config.yaml
n_layer: 11
d_model: 320
n_experts: 64
experts_per_token: 8
d_expert: 64
d_shared_expert: 64
activation: "swiglu"
moe_layers: [0, 1, 2, 3, 4, 5, 6, 7, 8, 9, 10]
n_empty_slots: 32
router_score: "sigmoid"
normalize_top_k: true
routed_scale: 2.5
balance_loss: 0.000127
balance_bias: true
router_bias: true
init_std_router: 0.0188
lr_router: 0.000386
vocab_size: 7586
norm: "rmsnorm"
norm_eps: 1e-05
tie_embeddings: false
optimizer: "muon"
lr: 0.00222
beta1: 0.95
grad_clip: 2.0
batch_tokens: [65536, 131072, 262144, 524288]
seq_len: 512
train_tokens: 384000000
steps: 3960
dataset: "wikipedia_en"
Below are experts of layer 6 (counted from 0) of a mixture-of-experts language model. Rows are named router (the router's row for the expert), gate (a neuron's input weights, with its number), up (a neuron's input weights, with its number) and show model dimensions 0-159. Each number is 500 + 50 x the weight over its row's rms, rounded and kept within 0 to 999. Numbers have three digits each.
After each expert's rows: "comes after" lists some tokens at least twice as common just before its tokens as in all text. This comes from a sample of Wikipedia text that the model never trained on. Tokens count by the router's weight.

# expert 13
router:549434488530544616507552505421462413471542370499479599525583403484535476549508514385505494465524449517498506488424622480448450508393447538493442502504457576564498425470569528494548542550483533537412494522541407471439568510512509583467495525478432502490551531548493470482535509525468489472490540506548490610452573582476468393560534479512466611528508485443524561497494545378450429515479519530491562540536513551403558504587589582489481480491494449517525541573567519561483444516540510
gate7:439546417439520543506514567496580499480439468428396447584497532484542513452396442490523538506472523384551455420439482522448484536451487488514559491498428497429474434522499549486605571474545460545463623481602516574483482451536495519466523478523450410463544545487424505466608448470512435427523543469570508501558471550381521492534493497516387433515631436523463532546464493465490504433495465583463490534464541445427478468449505517435501431415519388542564488543508561539513384567591588
up7:587428501468534474420543504506532460516517417472385488534511492465495392423438497498570464533478502508550463488539445551423357511561588392493559472603474528508483482584476564422525563534488590489541602432549527521510530470612570521461517476515490485603503524428474504461519456513521480439536468456602551463502506544461470524530507512438443445480478481499511495494487496559490499442523463582441456471499556460452430463484468501445466512473521448483437501494482498440664495474552502
gate8:525423453508466490479540538528463423423532501485460517514455438562556522542559424526544459470466523485528586522503434529522418520468424517546523463533446572486487503480534550517531431541535538499471446599512424442488506521427523588523583529484488542561482559507491497550624416611467454448508506564482523555452572643499493547480616583537541523571443485463538526537508475591490421586544443466531431563555603491534458506559508527544486561562539532471497604536529470519501509480463484
up8:467529418499515562546528522587533491560447578538464536504515506507516430471508493444539541528498512561519567509451437514464418621404466471537527444451480514462551524534588474498521570443408549625508493528470541493423524602484511463551482436485451551513508482478398467505542384595488549505521466552404537550445503562502410512435498520487456545487482466468524525532506497519486525466563604463496528484587509423506580487493561577543361497464542502608500522568458482452575578480389401
gate9:575477393433497456400522502412376485494566433586589445497514447462500557581460512480461543500409488540523536513350382499521434541480425453523494489463545487572434482481507529542607571529554546436450588514500539507423482509426473587600515542459485530543543563509511469529532470530544582511446475581560506486453565578515486463486502525494481554541534452529501557622503552521524479405585527538509440445512456529410516537550511658521458527484507477467563501470487466521492435536505430
up9:494509499509547578524469501539453524523477528438564549506489497475505581480511499541560505490466562494520419517465449457492408528417557539423494529469572533519574541564430565575414552486504483526512541463525458449431513555435441575488517493471420489548468372547463503422499574412433609519457470475620422498553512506486413428472517568461540506481535523527536578576549522499479419472560524545520428515526452485536523376520568488587490429461398540512588495531542455509561469573548487
gate10:417524455504533481612446516474545526466496450572495503519510524476476512524470482509569555466459457562504512407410519534597473522512530582600481565511591586513505519525464434468507507392544498464455476523559540588432395492494507464547470515504451485514531520572386522470491512501436461447469515474556432529520558537489416560590620586538483535494576502526546511488459436434478521475452543551509549465511529547460568545562561555497434480504517467527513556452503523558505536534508501
up10:469417472594491502471484399504565532502512506509497529481523590470472518467443672459599525465538481570501448532523526559507597477530445527523483461505568436543596493534489563528566391437437505450534460516544551456508478440444548441487437552519483546532487435495369527544478510482480531568490590523418458468421525477584453526529389447439457503525484455583407464525511553441555523511503443466460578491531539444494533507481489444465429551510522491503426535482402562444416510509551570
comes after: " the", " in", " for", " of", " as", " a"

# expert 58
router:513442477473558511566599403507528437418533525599521532509496536514568454502509525429468505491532510475442399535525574388518501476496450461513473516533452493525493515431448506451510502470446486562509480492561533490575468503472341429473513529482487417535444383500515513440615410475485553557497497550506542528435526551488498512495595522452538550443484505447607485480541482499411516475476656583479548471535537505424564456497530511545461454439472497502600437640455516523555553453553566
gate1:386411476513606574480569453450572523483635539456497539551510534465511524415514582513464453430506532502494418542473398505530589509437537452489495474450459540471487462440449483440512420480446446520529450509547505558563492459515401396503481510419477505520480520487539542439439499544468506473460413495449492494559490558541494560522497388438474451477577479602555465482510523488477436453502578450487501378424473529460480525450535471450557520516568560500539404620384454504673548475482589
up1:537408539447514518454473505419504475538471426530457551466517496529526448535413515502568532509449486542562500405469577488465529518526487473524513497566545463501545586553540553546491572448556468417466436511523578470553501460491567515542521501604515535552541435616547536661553463602595503484530491525569482505428487505503519492521495534561508515422404478439426494489550541558465530473436430473469500542464534532477490470493502510449468537509496523465509492469447462562432522567617591
gate2:538442407509622532503515459450463491449532531486524541529508518471423509530479451377536429549632543545497490504532496518535463502491507527477560483480527433518455499584453688516532486496530497514450545429494426424527534478491482532513481510530475522470483455475488567542529420564522499545555503472533470517496551403499422468566320425573519577502507475523498542437496570500590466479529400494466556423499543474528518473573490401511423525548496433531445452539515546473511508477494544
up2:494580594519519504543527570505505515465404552545457503473550557466511407481497483572511526492520455516488525552464482475466595500533480418571534499467465427534449507591553496452596477469576460559542491516508401493498493583430357517477418420459501361506545560534504554489544482483513455659406552553563396580435531444535399408512570390615486529454524524432556534508503527505507512509550527475546590456462470574490558500545466484485531456577480461567400519476496462452535567593497428
gate3:437466567475537511516477537475465453487533545600556505438511420487575499496545541504515505469540529525435425523463500516590498476496517526540487524536477466372535432408464533542552543510554494521490476477487456512520518529437414412515486587500636471499470455476455570444479442520425476481462481431496543491557525484455416430429551479472574513565489412484571532475580563457461544514488628570458580456505460494490449586383601505510557448466500400484522462511507460558599571505509441
up3:485554492550462505468417513430565522464511562551506638491447540486459421588559409515436560540557484484546535500468500516501370473480515445532506421575510524467442493558443511578460496539494494544508496554460551552419538555525477532559491463562530570529502541566566468536592469489471537564495436469611456536428510458450488512559457465575495436528529527524462492568487418583531440531517450371519494472440467487587499433559507351417392526507537496487490430513469533479498578516470515
gate4:513543525439537600515498515468492457429450474460412481507486457453551468532368562420455556506421471467416439496508556474573457539530476528493436497477478535492560445541481510526530572472472449593521546494472506469534409576519511461412559527481450353518557552496484455448489537479559505534503451580461422497547471558460566481404418545482508537549539498515447458523575440479491517522536515418516406447468487502517420446555470463498508511492496532516509590538542491564489482609512450
up4:401465489543479480574480489444518471470476481455528463547501483429529601478441508500498461559556604426455457524534589520541478504475499519483567373467515491555576512478443680501524476511410548533438455577493547551491427520439465499545426522532494466535523467431532547545511484533544537524517415568482513535487484460603410463595538549598528525450434470519469560359538496563530527459486580543486482591477538516510560488480546447449507468535534471601478472502603445437429402521463505
comes after: "\n", "–", ";", "==", ")", " /"

# expert 44
router:574488424511547479463571494492504504478561397471512559505521487418512446472443467404416476473466491471445419617454605463523516503455416464506463480467469549509547501466512522476536536455542483459469420544621436463509595521455475483472548498498478468537517500432454495413518433536483578531409556522423506507495542526567626461536580427584462586456506509514481489494514574514514429443508529432521472452567485458467557492602524531533492491526414493488553499490449551553544419635507464
gate7:517538456468493485412475518488535478469410527513520497501426377468546497496432512470463517524527588582527543474419517467539482494574424479445490496500508486513443557480506513484469540411612423551542565462585654491516481426547364525521492613462503429507549505590500534507517517576473528537458509485440459405533499469504539510573507532536508537441419568556503442416444484520589537476434539496490473490429535472525444396494446532546410460503481457435459528535470482568481455580466414
up7:457465594523533573552508542526575454467575444533442446440511483439564496518476536516547507479630510551440607542516554570519522409476411518497517534573564393465500398531534504474442450460535477531466541518513562472553477453454474522526521539536456555492521485624519528618533500571434482504552545405453482504486450428548517428570426470458481465530491534572404532469586474505516538539507456436480490559434471387576516480527431530370470460486480468495412554497478457592459431474523467
gate8:551557541515529510505484525449541572550530421454442492534501553524441467449529493539491445559563471459400488525431526495400596483498562443477444561547500431515518519522457519413551462547494472372516477510414458530572521489468401407604462517505558412437549586459470514348521533519616559540458459504558515477442503527483519464540543533509468402494599534432521526588550524491564510528540556500624494438483552503536504508564588528546506484545441438562470469502571484511559459531456478
up8:511487474415525567438496440480535527488469488640522609537518488537566412584593446470458517546495496487500548526603402422554493488527514565435584449551616552455557455455479464610472514527505573476507457517449601509457494545494539486399492414554428523558506542423547524528515436478376475470575468498562508497483486511446522461522463409522594671538410513417553567440488521518463487528520531536484581530594552505472547501471424463527506499518537431529544588426467483497475507454582533
gate9:489457449519517594393495489586562481499560455495476441528504474518484465483531477451391561494538503473462573510501479500575410450482539453410511545540488507481622500569518413523455527468474455453424432460472567546511453493445470511444534525517501488550459483513502477545552489500449509495443498524511549478430578449522559465482567527557494431524483548450506533560541597497530525525487563509445627371426490413564480545488500366541468534487536436551514558503533571497436460616502460
up9:459508535518533436601515583574421485562514473474538487470480448531562519539436574414492463526513480464512528476515512475504490514541483528597520508515500389486442475393493544480483462553494548475435556571505541495470495551582503451418497584461417573611556482412444481510529488495532533566479547443421488467560472508447435476559554429432481584484448588409506465471446419503528494484525556471537456462462514514455527394512425462536463486498483481537532565537475484464487587457492559
gate10:518474472496486483459616519599556457481544520518491525511520505458461449464396536497465494464531524533475546469601434560479442472418560485494538594606561489507532517454505386459488500503451422462531406480581498441497492501525513511468479410508480512542471478620503483500483442531496500477451510432529515397528507522595564428394513450536419399488514515502418475516538541384557504466497500568382498522548506436577505505515452504496456422502533485564554536478543454453544451594502483
up10:480551485563487472529520496434449531532416520589630592536427547539515534540537551527449416463505523494520378470428451424444582495552558499519584434462413450469417502514548599513417462432563487542518583458499587444548499464516502492527550498419533556531557471427504494483458606506464542528414499616414427588402605525520502516588594447429592575506579440474534444545468486564434513518566498507553540531548474493447544533480464538522484385518481546424560500470460589591499513477493480
comes after: " of", " in", " the", " to", " at", " on"

# expert 6
router:521506523477466532518528534441574470434518502562466529524524511392436446541481431466541480480469514578500481502430550467429535516461411514601506443367534526541473493472485531445542512476572475515509494565580443423585467381534458474469488503441565451507589486483459623420561511538511493533447503471476470551482579623511444453447592447498549508438487461483667427531564571501474540469489535596448631410545528485484526513519575515578526547537424502481492572573437567511561501508461587
gate1:503553486498546600503527534549558443521543520446527356496509457530506498547540574481543489463448488522546466514454547487487537451499527606543553368371570554533525571541490505405426541462487526485553435453446574435434493518574502425488514457486563507539521632454486508495467578481492545515474513482467546480508457602490471459537562478610450479507402506441510459484470502636496503433427561552498545436520568436602484509516546507482483423411459525496562574479421568441510497520496587
up1:460546508512563582519545534545589411549499471542423472516524446446494378578571479482587469447460486502516454468470558515493530422520575547571478437427553505510513522477495560404504488461531606492476523454478477456591588453520529529430524465479500584526454491489508443501444540526520498505501486507466576414491450616438516490500541542492512506488485469448421391432556504506502460434484512491519491472519503400560547427461482529432447543520470645550525498488458436497465513443552503
gate2:585525573396532512511432481426584510532526479486536440501463422467515530484562576508485591425517553565509505516454587592493500484392380560503531517428445521483467507483441570456477497400519441461522486501527497457453549522559473484485493478486532417447592558531396620438507497461353541593492548452496418559483603495512483395526493583490510473488481520463521506508479485501487502526515512513392531440472489431509570440498557529511480596544447406530492507553551502450452493592466506
up2:530522558477536632624520535407570527443529533461561551490556532486531444423518587506446509471431610526519541428483585554487521427470495601562594470372427544467560471516555520483475469414513392581561391530381468538475552448600457500454416494461482417471540542434551536530503554466492538498462493488503426532455544541424428430479440529497473442513466529522523519414447462525469546519531573510430551514424536470617556467507457525436479488421471561465539589510609509460445535506470542
gate3:509436521396457367528528551532526401494542545579466474531486474487452524465429458510487487553579495481574488484470508461494545456488468472467472471437527477544505573498548508534537532551564543524498486575487550504528491467505477437499539434496536428492381551514425511486544582446509479619404555518526454521442580537611455508411523557490485571533532501495576545552524514422424413512460547529511603366481497538493435511471444463497430457513453567432502457546458515481527509508540546
up3:399507538607551575408490449536490560523434455520448545494537549509491489479423549583545474476430516579486536474500525499493461545486474565546428407432392506550436455467460500497376568495492508454588530422477499395521515512515467479460581484512514525493529376527548534463555468525479535476580513606546538474526461528519502517459469507464498583397529419555412455480513430490512544523497470540629515456539445450453504493578524519446537464468482516516504578485491549524518538480428459
gate4:565458504452492470420520563532552507545489492603550450499530525484458458481553515557538455510458537612515502517465548505513495552441510589567379539402482466532492429475569559540528461516518494519498507481486499408431559395461532511483510486483471581460576531472488446406524508530572531494475520474560499452472453547460380509538499495521540401441634441525563558540500568468437534484541554536391597502467530375528517630542426522469556465556462495460508475591472445547554527456467463
up4:508526549514456552476520465437582394565532481483471454474542556546517520479453567521385520592595451654530566510565520474486578489573560481511486510476458489483453530513580541449489539469494531485498443499479439499554517471455542437477556543490512416543596487508530515557492483482442492458450547467517454506538453535530504584474437608503480554527633523532488455532464523475462526539436535517471529567465400441475518540550534599465536522447528378498502443587444516501553505488521502
comes after: "\n", "-", "==", "===", " =", " =="

# expert 38
router:529439438515572471443504500456547373502468466461479551501642495508535520556498458580521395462452554516457514528486595460404445572398492533501496435463469551537546442469436473418477530583558449550458496502565467506592480531407457513438508527528476492499453544499440487456523511591461494556393518527491536537444594503464597469514499412542441463480472489497569458422480510479405466514543550485473470407537571579527551396573609525576470525513427449469547473504538523536514432516470462
gate0:482553602441443467502533540546449427461575527451522529514443487497489522503477500451560426428441434555488589508468477423471473530485489445512475465400518512549551524420505573415501554516527432525512513603458571525474459495459486456466393545584502504524507524523520490510471549526410506585490536517520455504516514487441420416552457508511592506397419534541559478421505587595461402451499480591558588393555489441572486475607584489384433480523470526600516510604539589506430434615411505
up0:574455475458513507430410488518522475518516507519467505510453526496497583491519521450542530533528536609542518489398366461472503444463569427477546523421473457547452456478490485519479440486585533507498564508499523433500536467425583542460504517555476611406499497501524495547560453451451558505500528492480452548449558476448464487448497373544534465515544579555526537474471513540460590511589464451531502539450500442570461483511550515531505496493528476567475518545599574483482441504505494
gate1:437497465477494578605547455494490356485462465489507495388586487387507399545519500489493485526448559375478533522489499466437510542445488529424477538440486521445376515545515467595514509529598469483444488567603473552456479456534521531447391483477519444585470546500464556565590487484444507532474477505536458422502572613579499462488597464415494513428581507449448499474516484503516407434454458495543569516500543571530482486564486539441425525533532482460492515569473525473514399514627400
up1:378495511528445559443575487457505458492439533510452505510501416504525476488522499480466489449536489464541509508485474523503549445422573502485465477412452453573465531454476516472467387493460447457624548441494503537568454547488430492500556460479485496504487418539496542609507371391513504578532510513467482535536603582408462402579478483389440550457541492526434455476435550524458477383475444495512551504473529559527463478491497450439519548559450452530619540566511466527465463531552488
gate2:496514436512480407466548474498560486507597506476466485541521533508556462555539560599562555465401514472521560462575590465502462583534426494470500522549474456513510538447608443517464445633523504532419514466535362578486556470531469546452524496521568542478530461571453499528506495542555437434478415562581543491488530522462613497551475485505458534503513479564614486412535490525398496469547621471494525510516522507461598574398506590478434521535462476441543533464503444526461511533425595
up2:446445495413523490504504504525549479539572501370496490585516488520508465525544476472529576506450551537524537503531521485538491456533499445579533490473483525558497490495501516537492532560562497561434573455528441533482459547551413497451504550482583463465470550471500453456505486542439428470514466473572609448518544454487605490531614416502386431609490497497565417452493532517448462480608512496452499535500525496484470470469459586484486493492491484515489457375573315580543522404440590
gate3:536456456494542530501524476531464508533536458479464512544565543535515517473409543536464463491475542447470506485478469516427453506525505462473517490482546545551505496499523434417493576493573515609443493585546435488541462488505513468502448515436510602475565515472460508480546623607522494579515501479518559499519576510557553536499584432551382394529538528509562501413490487578534551412484447501414563526424594592488557430458472509597492489522458468466463570495415513460467498519438467
up3:383370517510536506392456570593502503521546479533456517425474496549587579385537498449565582523478497489416513584550409570489573488549442521477521494584488473466498431478485474545537533501569531583479535567552430549451477522597500453448493556467471609425498505558490533516593463472518432618550488413534475447533547494587485500432605459462541502490523515548515534474512478425438556483570493466475399521409503585560566569499518561476464465474441476490505477495461434555409545507565494
comes after: " of", " the", " in", " T", ":", " \""

# expert 55
router:517497474505542537489527469488551518484571473513589573483482522547539423553528451509532523540471469487460420488473517522405492492411514492483514519433561506565535474428481488520542433544496491367469459604554504447531573460488453429509512547546506472520453530480526477461504422551535524502450483597446527538383538589491470480499559467529550540426469527485591448506479536413387458493594599533515581432612490493486529489601541598498502514475424538506579472548484657580421419520511515
gate1:447435525536544426581508532461540536512458533484574524438535537580510386542442582503547464615595542456468477495508542490501522586504496475527529548511452504497542547506477467503496518540410447515487473495551485456517543545515507502471518567514501478562513542548564486516485512569578548528449621486421424511539556494459433483558520506555528437462551534473496408440513483534411513470462516552578489515522351548491496453544510546500463450470459422465451488512535574511421465495485444
up1:549444540477482492474511536526552496563529458480580521564546490579510531491498529570430478557614480396478433466467507468482511483500422523544523421472581562550363523495417477433545522432375460569481574528492543498484459487454557475476511536506523516586556588542435601426482511582467539578424526543446559514544500515533458373491508452536475418486488418453564449383515479473492514516510468558446515468461501499413445536482572435427467518452572534512442474427488493520490420481446567
gate2:459514540544460562472475510639352528416431558506435602505501493521490517535503429507435558533589484489522476473446492567491434437527542555518498499437573499470591500463405513592525523462516564508518466495550513474474463428383530545485507438442540512571444505603432473508552536565569485582487508431485485570469488532462516564501503504508428575509520606521553512635465495548471506459438466450484563442586445481501447515560479466531509542547413618481505457566522545616468534536465528
up2:499546502537551504485473562559450498465471494448571566502492455460456574491528530509533462485456522484527546492500464398475497466509535585456395477592581528522518542529450479523464521470521487541494440406544494503514490499556509454442497480521492406522435476511517549547531500542507524462504471471499466600380522527500487565490561520521445478618514552579446512563465500495478606559522519472492558489587480426577499506568484442551477564518494528449430541475492512510487514508397431
gate3:498441518545493476475558453491524470508427493543564540489537491472507438544537436443528534461457456559491384608526519467425448414374538528533539470550530507549523452516475467550466556555517457466462511537535465492558462505571534469555471436459477504560549486467530528431453454534540506455499513519552494464431430463510517484478551414507510448481441420435590452569564520418508551467457682520553487456500541558553428568404562426491488523434549524511477559513427613453481418567460617
up3:509498488568457567512468535509508541498444478528465463489493460543526550555488457474447508523425472406654532456470537494641541489610398481446412451533502439457581563494505455404504519486473514529514504438494536532486530531510436491537562517406441506563429437555517571496501496442487404542520573542521522487591558494521442517552459517483531572410482497553384585420478483594566408456543376557482531531488494531468444477516514431530457487467488451412537432433567497575473621429491405
gate4:515516471445535429603504577530494537584496449530511537468567573452462492522523537530558596538597409542504420519477577553434484555440559464537504466496514589512526515534495529536526455516502523521471559507528458473497494440438394406573493506549390455529573506451505460489594477467525506449502522513428511442395543533543341536427500512468528488452514521419528557547574544578534476517495577514468531521531482454494449509524467502490448571511407508411496364490423508525461539408525566
up4:439495465420642619493446480482385480518466498538417463551452558450382491568370509427375490534488521484525563464445502465540627508406497495588569523515454455526505401439500422531464539479509501470485526535479564479543529586450499468425406537433514394485547380436580481470441483539622512542575516508470503481501466550529463464501471434611485577461465516502433477475385548517439461451460555562455584467502551401453482479503512499387606445434433439489518485541510514545506513540513452
comes after: " the", "-", " of", " a", " and", " on"

# expert 4
router:481526443477612464529560441516499506454508413545469484447529518459535468475548507477583486479517428554504442512483535539502407452501539486561521522535485518471442416483453468531547441515571528519488448599629515482508449484489515517442494587601538461550504453499499457453557545465437472446433596548506479521520535550491534548474627417549438436476466481476498529562493515411462491406624535507515491469574485504426504414537473497431451505522556489544468465630537513565612438546499490
gate1:560531450545503531560625359482472494512497478548542412577421506488482433502570519583573503546530449502584543559527512540491531557470511514535513565535480505418378471525405484542517478457513492576591478555503466463412495496523493586477527516512478451489471504482467519500572464565491382530449510480402413549548462510562461531461492513564566541499353513541527502486511466553529569432448590526474594457515523484490512458504522610503493536514532447521521562524407504522598476572566525
up1:572564452488516423501548469538516402565561438540506585509522453430519422499568507471577545477563439425487483490449511527467473498486582389488474549544427475426470551577473480513531469446506431522606513452501432549523460454523429463469547534475517534532466417447539489507548556523513444520439463586457453518471489431500503581445563404503548437505433535501452467554524521421501513436427575468409588393482456614468436541509487500374499508539486577408456521585495400464633361536499439
gate2:655484445465568547551491497479439566484504463619487498515454480476459493491517406536564496553665524579443478573482430482594469483516490489453502554530537535482438426537513527543563519550564533495494544548510509490502411505499636414511547598539527565435445456511499501454470453500510538487430494508558530471537478511483490460578539500563586604662484472521512474498509456468474518468521536467551517496514489540448533466586514357481504509467471484483516416494404618553535427513425553
up2:514505451505553534459526477492502517501408478550487459517547494510477473558519425650599479533498556527482529546456526444573496504476449444477561478546481517491539503518536423518519494548486595464497494511517533476527417467506553401486535607576470542440508508522452517515524546480475490492513448553583411509589529516446553523582560501567558506624455508472506581469437617535478482523605442599513475466457519564533507498495459510412532497461527535423527489492521565598587442582460509
gate3:510527486536517513499538458426513495523581504460540541449487484566516479500437588388537495514444429457489543499499570515455400582525522492501480492534480594418539552535555429513581430574586505409604519488401555515496483531564376347577473524524460485552447589400433481473442464466555486544500482541519527494519552444478466559511497441466514479478549448426560555534453482486447451442509470532472480498549444440484450527547472498498520555517503469484562484582520551492557555527594502
up3:661507487472511491517480465511448544460520529484506408440497503503520536507516530565488452431484549532517483517493392456481416562443374463446476491482532448597492439516536390521537513500446500525525582570515465479551519465514554570503541581548449471478445473527518531469494466473536513525452535541426554538442530604465477584519459584460476497535452587548427409513500546512480447563493541486474456474574502605634454454498593533442543464536580551549458521469357588507470488425420568
gate4:495467475461425435481441467519548549522470581475497412526449445543551485459479472408557644510516470443555385544446535494634556544436543435572595530561394493510471546528507487488515461496475512489490437457541493470282458538472525489415462474482475480465542599496495537512452605515480505532452560499550554532517519545467542473511521508530540516535540584539530558440540532446433476529563550530495441431461489519475532481521528457478498502520522467539469461591528489562532459532529497
up4:499482485606452511485519528422560503453524546595532661539459517550486416536499405497382432547477503566517457447461435549325414520548507499516490467472486485509560460464496544471480514525430428511454517495462477571596460434503464510533498454578444585533425434543477484486509536379512492496504477455561558463406511495511535534478512485502663498505575499484503492566542488462525469567419439405519523493523476539525456550488526496559444453368520595438573541499400585429497429470483442
comes after: " |", " 0", "–", " 1", " 2", " a"

# expert 7
router:520478377478518609493472445483473356465502517465432557459506471548478422537533532453488503476590497493519461524477609465592503490460475541503498454347489490607537506401472505530444439495460454493509455533528484477504523406553493501503518514459595442525555471487532508434553557477437499512405503571508514480437518615469498489391626478595424496471519564453560435460464466495425525490509611535517577472526471433402522488560532490554473472544516499489511531626375587495558515511511498
gate1:553522460477565494517462539544544549522537537478549550564486512496482529538526468473556558606527434461591496436478483522515514441591428527588454464450499487508603475523408525432452434502507429468554565545535497488447501556531481402504420507457459467519506510566456475561602583489476512460452537501621487458420472593516548540464561607584545392451496477520604476443537445483454516485538499553464569465494443485467504576478568551563501530442536422503489461498485584439529501483504413
up1:524542484506354446532580575486547451503495474594605414514439459533467501486428443563455485458546401445548543495533432490484486524353603449464452480469556470525488465546552582490517546593468481510504467556467496468502432501445463429537554511492474472517580372436568540498500545492485485537435429607492370513465478477453500403570493467532482454508523538538391544571441542469507528461548491540477456621541467537432465455505475518439425469584585427499434516571482525537538487432447527
gate2:529459510505508518496501536462542396485539433434442476531467474521514526673509519469546421509527520466466486540483583515505434466472414539525494483408488465549458474432514506574460452557495543521514502461532523551479561521464493510435538435513483451540518449477541457616512489501477393475495449541481514501483488556508458495461550446596483515509439521426502471563424512496438470507550496478520448469467534522472532447507471512493501450557618563543441541578449502486614490537471449
up2:533467508500532465504563518435498462475575422440454508489476441566598500462537560463482431582460480458484554527410511408522472552508433527507450494501440511471522413446472420436476427472456536467573542488570477503555516380365487490490457505470494436564533492566421592650498466427525428457414426570523594397533490463524478488482502453497496534482423459475525429449487537518434506530500461574637486408488506496496513541542494544583543417531508462508423572524565539513546457402521448
gate3:557527595528500507505523531538475460587432476534461457426519531582473374462573480445449552519593531482525491439512618469540540536468530441540485501341456461502593569525551531456415516518523508496529560509435475443560554513505522477589432456513506487455523523577471544457538480503474478522469458503509495468510571542460567472457475547583496525509589502413550465527533531496382525518478564505496523465476489476468445549428479483465552464531452483526465512560511557460534456506390474
up3:513415549525505468376474484505455588542585467538555467498470515500459535472434469464480435535475483479469511474541545564443545466581467550432474461573552434498481588496451442523441508508487556618430436405519461491491492495471484445548533496619460490413454500453583379503510418526584494484561549497452523550532509433536555475574484527491513497472599541529434496471578576491533448470393517536586444474437575484579536432532543593428455458529487482519432478482467477560565492547551464
gate4:528504507447563442527549539487488531471498503496446521580391608480432443506463456500560492503491550543556431540479567512467496508511497515475463531441392479515513489388477526567503496378462491437547505499484490438479486446510529525468478448410533471409542617437598527443538519522450509459469423481351542532465453545477463597398558514519504538451423522527548484495459485425531543502482560597592546544519527532605526468553489546416469444491426383484614571583482460558567533468502466
up4:483478506554420444460391469470485508492457406447492451432453513508506477515554516465498574411498483472511436573505560574485510426489570515578399548527409551479470385499545485525617439387505517509558549565552466515453466518548437503433456498478473497513556506408524443473553432483430470484478551474456478431451537503554522534520428491471459457457454510464506543570546538571517532460472530483525588485588468444547565514520519562492474495469515511515606470441423433460563482498576407
comes after: "\n", "-", ":", ")", "°", " "

# expert 49
router:552563436569498519493510492422499389435626503575539546487570471448446505509527521534528481443443479445495528540398479441484517480451507459463450431479511603505552479430550487472502526499551516577449496591473491477533545498453531504484486552526517465495542505476472556532581511519539533474524513475488397516506576485559576472475502530497476476581441523574632542469514586467438449391577524554426521497478530531545501434566537529420428502506422506501555457489538540559542416538488496
gate1:424483533551497548517432485485531553506609466532572514525512489412464545475607496461469524522518491531590543475449553444612437539482518439536392485506522497477499530508540551549513473552479490461530509590438396466507515514445456445448370530460465584454504430585603556492492583515562529512514493535536411556586578526519460537407454477511487553533550563517505520481460537494532520434457463589469549546472565561496524474485486519428459613435465545613513397550475503532465602499518492
up1:577485445495393403515434515480468450481409506439476481562457539621519429571447445529555444444545565499500421447618470508469464515487526585422575581472399503560501507527450529461505505450480443510439508481539539552589517513594505477553628496516465451548512495441411471509496467462538480457499490513498557458470474482479454548576539572446493382460489441510497532434467448495501514603504505487573436512518483508506454545446549516609598476519500498448572532514390396472523500566449600
gate2:500503540501526431513502463491471524442549473576473532527415464493420394438379505381415450532519482483441579521458464492484444482454550434492529519438470526485512561454559496477505495513524506500483523596411472541474526482478518443466481402536546460489496492470637544491486474588453466541452461548491474580539447496551470408520450508443531423340555443499533470553443515495510440456515477467545517425492454495590486440514591439392455506509512471559504502535554457385516451580507462
up2:545528502409557511529475482523564502555577453435525432522538503438416486352497530423579446525541538537534457512496552536476461543490449461549494524507513495497516502468383533484502537473484428551494608470415425414527502487490410538467550580440506536530542594537467457508481444513470588457534521567399418560458564433449459545470485459539508529559497479499437479547515497501528456546465442509481509565487438544475570467457473494451499532525491409507484517553483520531495455485456487
gate3:584469506423538523577449415359504507526571518558558491506558494452543480441576463454502459472531514437466480485484504520483460498515514465430557493496497487467527516452448514454479459394559546464478508432505365491509616505407511507448531498487516521462426447400545442575537510531438457447546488422356448439537551540399527437571257445433508509593585511483508470520520492592453442508475534474422562501433510437527485474534445479538473494486479461427552391481518511382619521467420554
up3:497494511493417541546524580583510546340498499512421567498439455511501465459589445479458517516540513557486483521515596395552502362423485516516442460486422488472475533582489573446522532505469487495469506392431478492514462446532525525514480477400495418524509382586483563446454518491497421468417454563480530503420486482474455417564612462439526423443454486462484527557508510436504478593464485531501462475549428528416564491425520400604473434481531516514535519494438504442520526496424562
gate4:589549557622483555505452584507498449474479508563471591517542503495512476436553395546493484535538553490485583450429534342454522461460556513431616526429535478560472509522529516429533537497480511576489586437447475482528516466484527461525557508447560594464475458393503573488478594465509526428580472514570463587468566520526529467445513536578545460593528485583509465458466536449445500491472478549503451505527482503510513479452496529640507548553468368512519522549506435596400552499524471
up4:532520614550439564479431620503413417537441500534515475500580469521545482483466502502541551465433455492439620390416479472420489480493478494502576556439535508479555498521494475430456529510481474499503573518524484476582450503520486479530527510516524561345564535388572409486501535513497551391569592486551422526442579588522586480506501543575426413492518464571591500560542621528412527498498525501465464496467538502518583568542442542636531548528427449580511560458430565501437570493439413
comes after: " \"", " the", " (", " of", " a", ":"